{
  "num_hidden_layers": 17,
  "hidden_size": 160,
  "n_experts": 24,
  "experts_per_token": 2,
  "d_expert": 192,
  "d_shared_expert": 0,
  "hidden_act": "squared_relu",
  "moe_layers": [0, 1, 2, 3, 4, 5, 6, 7, 8, 9, 10, 11, 12, 13, 14, 15, 16],
  "router_score": "sigmoid",
  "normalize_top_k": false,
  "routed_scale": 1.0,
  "balance_loss": 0.00107,
  "balance_bias": true,
  "router_noise": 0.3,
  "router_bias": true,
  "init_std_router": 0.0144,
  "lr_router": 0.00167,
  "num_attention_heads": 5,
  "num_key_value_heads": 5,
  "head_dim": 32,
  "vocab_size": 7633,
  "norm": "rmsnorm",
  "norm_place": "pre",
  "norm_eps": 1e-06,
  "positions": "rope",
  "rope_theta": 10000.0,
  "rope_fraction": 1.0,
  "qk_norm": false,
  "attn_scale": 0.177,
  "tie_word_embeddings": false,
  "parallel_block": false,
  "extras": ["capped logits"],
  "init": "normal",
  "init_std_qkv": 0.0675,
  "init_std_o": 0.0,
  "init_std_up": 0.0675,
  "init_std_down": 0.0,
  "optimizer": "muon",
  "learning_rate": 0.00874,
  "beta1": 0.93,
  "weight_decay": 0.0,
  "lr_head": 0.01,
  "max_grad_norm": 0.5,
  "warmup_steps": 200,
  "schedule": "wsd",
  "decay_fraction": 0.834,
  "decay_shape": "linear",
  "final_lr_fraction": 0.1,
  "batch_tokens": 65536,
  "max_seq_len": 256,
  "doc_mask": true,
  "train_tokens": 512900000,
  "max_steps": 7827,
  "dataset": "wikipedia_en"
}
Below are experts of layer 6 (counted from 0) of a mixture-of-experts language model. Rows are named router (the router's row for the expert) and show model dimensions 0-159. Each number is 500 + 25 x the weight over its row's rms, rounded and kept within 0 to 999. Numbers have three digits each.
After each expert's rows: a language model's description of what the expert responds to. This comes from a sample of Wikipedia text that the model never trained on.

# expert 7
router:513493455491515504506472503509463450481489478508484502505462540534499449483492469492486467497494506513518494510492507499529495504477537502471502507493480478547492472506497495503510489506479484501542508469508465494491495503469509478470483491521496507464451535503475491506516498535485527492509581578544490525481556501503508511444476537526503469516508485471496563479490501498493510509485552526503546484488471486453483543480510466466486486482504485468516480444503498470508489501454459
Foreign name fragments. Letters and pieces inside French, Spanish, Portuguese and other non-English proper names, often in lists and tables, such as Lé-c-ocodi, Que-z-on, Gué-rin.

# expert 18
router:509521491432512509530502514477503458466533466487471500516474449467513495492498502466511476446522469502534510503534548499510522533458497519489514505486493499510504459451476478524467479518453459507510537507509510524501532495498472447516493493495487486479519489470508517487527524490519510460508476495492470539565482501524511573498464512512491479492491519501552503494504498463480530492508463528462515509500558508514492533533499553494495468517508481501514508502468476503554502513504486
Capitalized sentence starts. Capitalized words opening a sentence or line, such as In, The, On, He, After; also pieces after a hyphen or quote, as in short-ter-m.

# expert 17
router:501488516515472499481486506511502506455466482481466522488525435478421518506515447498524480541506484511518502481488500497486502523467508506513474487487471494501506514496502544517498503476498498482530524487514504515465511447480444474504488524526479456526540446508522457489541493480466482521507482517499518546504505500543475473524499482475485539466486481544534485525563512541497484455515502469484505517496515512516527480519518546486501503507497507509505546519481485498480493494421502
Political, legal word pieces. Middle pieces of formal Latinate words and office titles in government or legal text, such as ins-ur-ance, app-eal, Labour, Secretary, Governor.

# expert 1
router:453465491487502543504492502525502513531465509454514502481483488509502444431537517487505457476489476425508530509435491501513492468509496554486501519497509489492470511500494501525480475504510480498546494507505515515484478487500492535504502508523539501481540490492538483489509577550497508494480516519490511494509556486501501516512536499529512532503481494483496525519487521525501519463474521485540509482474540529523521510501461565474497520491512485507502489444455496513526490524499537
Table cell delimiters. Closing parentheses, quotes and pipe separators in tables and lists, often after numbers, such as 115.9), (aged 69), | cells.

# expert 13
router:455515507439448526506476521500505462505481532415497445450509472498485505506507491489493519529501476492509513495529489493502519487487488531418513516504504511507510489506500541500507500508523519484519494487494520491504490450509477523518516458477493482498467435541489537502511517493516512453513501524508555520476461488481474501515508516482494467502507487531535511476518506528485483465481477496532505506477495486494486479476525450478509461485487447476513517500466498540566505491496534
Verb endings, past forms. Verb endings ed, ing, ated and auxiliaries or past verbs like was, had, made, released, typically in passive narrative, as in was dismiss-ed.

# expert 0
router:474489492460498492552473501570493541539508501519495498436523511482474479507496461518529493488493520510498515500502459464531486480433521502521473542459516458491500500479490503515507460479467494476582510503503491490507487424482520516523517481477497499501498508518483473495519508499524465536495506536525512522459555476522496515504502511514509521474526509536529499488529502519493538532500508491510502504543511478521494551485484497514502474501500562482511495520535489518523509452479521
Proper-name word pieces. Middle pieces of foreign or proper names and place words, such as Esc-al-ation, Macc-ab-i, Bundesweh-r, plus capitalized name starts such as Br, Hel, Al.

# expert 23
router:513526506499539516556516502505491444496513507498507487465519420476491513502502453493521511494512498500486495488482514499476534529465527533522495516496472438505469460488506540536508497495483502479484522473489519504509479501515449570477500495499487505500491500462516518505513545484520442525470529498509524495498538510488519526474478466546504512491477526555454490514482512544491495464508491498513511513513481522502535525498523485514497535501505448496484558493523537540554500525483524
Pronouns and nationalities. Personal pronouns he, his, she, her, who and nationality adjectives such as American, British, Israel-i, in biographical and political text.

# expert 15
router:492493498512517489501504504513511505520521508469502494497532454506497512528520483497524541457497495496524501499454532414498498491471473561485491448514478531487476447448535496539509473490522478498525497514503536489504511499462472524491527498485519490450501523461500519495531523565505503497508513545508538503557523481504491523546482505506486500460510549526488539511556487487456505494505493492474485500477471499500526504483501482512525497531477464462511522469515516506490501438478509
Years and dates. Number pieces in years, date ranges and birthdates, such as (1850–1950), 1896–1977, 15 October 1944, (aged 26).

# expert 3
router:497506518472498492499483486511511508508541536506491500486456474538466484502489506473507495475526443484481502460511517471493500459473446517480502492463508546494461536522514540506499497502500481511484489478459469513506456498479494511535510493516505492493570483441480483498584500522511511521524504466509527510480436506499502562482486508513486492503515497477522507520507542476494499506483479498518473499527524484495462495492433554500525512473478539492505507546481486562494488514517500
Short word stems. Second word pieces right after an initial letter in ordinary lowercase words, such as f-ra-ud, t-ack-les, b-as-eball, d-ress-ed.

# expert 16
router:509519462508533515556527491526479506508554461496510488517511488503478528511534487484467478486519467506484507460513463488489512544506463508470516513502485508547504478491483495510483447493453511486485496507484519515483472459524507517526493495530491514490502512520505482504508505462509431519456513497482546517508516470485509551503500492537512468461517524486453520542466493515500517517492490516545558522492523456514459562506501453481518555490464474477502490496517540510476495506526531
Personal name pieces. Pieces of personal names and surnames in credits, lists and biographies, such as Hah-n, Gri-ff-in, Wal-d-o, plus first names like Rob, Jack, William.

# expert 19
router:505511490458440523480477497520504484427488522520461507516522459491490497458495517436445486485503442508492508495498512472530516508509496496529477519485505494532465480490493485494515504497530509496554509502506501511486488485478513523525515491474511443493480487501449482509501517496481485453500504490488531547509531508487491533488502499524505548513513508508450492516560515528482489478489510501494523497485518527501537549551485494458518473476463534481498479524487508512473482425507548
Sentence-ending periods. Periods ending sentences or abbreviations, often fused to a word ending, plus line breaks and table pipes, such as cells., Art., Inc.

# expert 5
router:480507518464479505505514506464503415500500480505474504499495433498473511469530499503400530537525451493538505493458521506491536532507508479515467493479486509504494540517519551516520513467481480496487530487490500531476482478501457488494475480511490514517552488521488494527507524502451509491509514503494493482478497485530470521519529509504473497479512503549550522485531486463495496520504474481475478508520470518480455478483479554525500433505497497485501505493459499492511498504492539
Latinate prefixes. Word-initial prefix pieces such as re, ex, con, un, dis, imm, often followed by the rest of the word, as in un-inc-orporated.

# expert 6
router:483511499461487513520489496528504494484497507457501510428516423556497503475533515498486538538575514503508495490475480509521482485507431501518498506505558558496475496505520573495501510476492472496492523503493483511503518480520495525485494481482490527509499480509513487492539493509497503480490510511528537475512468496459496489502519517500488494510505523529524487523498533491510485504489574507441528487523451523510535496532485580507482509487487495485492510483504522522458495498514475
Noun endings and plurals. Plural and noun-forming suffixes ending a word before of, and, in, such as fra-ctions, configur-ations, prote-ins; also nouns like population, species and the $ sign.

# expert 14
router:507495482505476518561485500488529440493513509417494505483499482548512500526505537474475555492521426511507508493467504486496555495481518501523517510517565557474460488505522518517495454490527486493500545497493516529500487501496513516529484472504472463506504481512489511511510493495472511484498518526506531468486468492490503501439513510503494475477499523484532507519525492495482496515507561493498542517486487514496549479495487507495521494562517559507518504522491474504554494488522526
Work and media nouns. Common nouns for creative works, teams and activities after the or a, such as film, album, series, season, production, game.

# expert 8
router:488508522473514541522530519466521491492477462505505509479514499483508494531511466465474495509504546495497507472460481529503486462482477505511465498501492518506490455520473495508522516497553506505494540468492489508499537495549493515477463510461502501527530484492511505492486536512500412479526503550531492484476507487460558477514480523498463507479491521512460524468475506508491509493529512490529531513503495507474509490465486514494488498513556487447494514451455556479547467483496439
Foreign name suffixes. Later pieces of Germanic, Slavic, Greek and other foreign names and terms, such as Theresien-st-adt, Freder-ik-sberg, Gorbache-v, plus endings like berg, ski, idae.

# expert 9
router:493512478466480508466515502552456500458513554505458488498494457483500552477485510474488536491499462495487490495494550450514523494475505511524502495502549531498507483460498516509458469508539487473568497527508516501509496476506497489513461491530458441485534469465507472495491522511522473501498501510489536504481497483507506490493496495508519529521503500496444486473528547543522499524505549484460536489545516515498519490504464473508525490455466515501497502540496501435505475520496523
Compass names, name middles. Direction and place-name words like North, West, East, New, Port, plus middle pieces of names, such as D-est-ruction, Pr-est-on.

# expert 21
router:503509461503492516469462498524511476470478495514473497522472552491472494535481483511462496542492489505518509474507549510520507514507499514461488532508467514510486489471502512506454489492456487516459520495522480497470500473502520466512509498569488497464495530528468511495500503484467496475511529488505452491518479505491498507513486508506502516483474508454474533490494521454517503492481502527499589492465451505450485508558465457489532503572496482487507512486427514469513489487490490
Articles and title words. The articles the, The, a, an, especially inside titles and names, plus following name pieces such as Se-ven Network, Te-xt.

# expert 4
router:511502475472492476487478505506487427526524479492479432517508500515506448459509499494522493560489504498501508489512479496500511506447484507503498450497508518536475476519506505509496517482530505492487480514517476515516491531455424527541495479511515480497496497498479477533490506468466504439490504518487518538517475498534507545504482508485502518527481519453473523457509498458495497534511481556496480491494531459485498478571480534506493494520514486532462484519509499496510469472448460
Name-start word pieces. Second pieces of names after Mc, M, C or P, such as McC-ar-ron, Mic-ro-soft, B-ac-illus; also name starts like Par, Mont, San.

# expert 2
router:497506491524480498487529521470470492468475497483465495493488515507495521455509479506472463459518511506502504492493541523494531557539523492515476468473537538525474502498513508488499502488472515485513504504513485495487537532482454501464504519536462510497494408512528497484615543511445494459516486500498509564496491502477478562505505562507490522492511511495502504523512531473511510509478492521518489507489477512494486488523475483503522460499506457500494522479499526480507495502512516
Capitals and abbreviations. Pieces after a capital letter N, I, O or U, such as N-ik-o, N-ad-al, E-V; also uppercase abbreviations like US, USA, II, and °F.

# expert 12
router:481482460537502523489473501488496513461488479520525494461519509503492483531526518512484537493531469502489497503526465479507474530488525501518490484507513492494512537490514525528521492488479491504509532500488524510494462404520512478488501524482506491504515449519467564492532514499514468478477489502503481462469522494471510479482453493492496500494474497498517492504532540463509478467580490501503537503491473494483537515492461500500501507549508534452527506520434502529535479525430476
Adjective suffix pieces. Suffix pieces such as ic, al and g completing adjectives or names, as in Neolith-ic, environment-al, analges-ic, Heide-g-ger.

# expert 20
router:503504477452429512497491505524509490486505534513497497469447470468473539523483498487514503511490468487505507487528532502488529501494491539527503493500474508495484480506540539523479486501517482491501509506503485507476454461521484556495531512478472502521543516494531522500499503541521497483461513515506444485517460472462492512547529495499494465510481493514545495498456546454504558446504524494431517499490502505500532484521485513516513436540503493495492512509507501562498480507498457
Function words and determiners. Articles, quantifiers and adverbs inside sentences, such as the, a, first, not, also, two, other, and the ly of clos-ely.

# expert 11
router:497506467492478583546482524508470520453493522501483506443503467494515459543505449491515517474500538484479500513433529464495515494494499492491480503512457501489510496487493480499509506413515490514473492513517516508472442534517443511497504485522495474500545494517488491502497509508506471532504519483487561551554507490492503498494469534507494465480484503513513500522539523509499498467515516494510529495490510495489454516525492499463502482514518476480511552460469493472487498479474523
Prepositions after verbs. Prepositions such as of, in, to, for, by, with, usually following a verb or noun and preceding the, as in deployed to.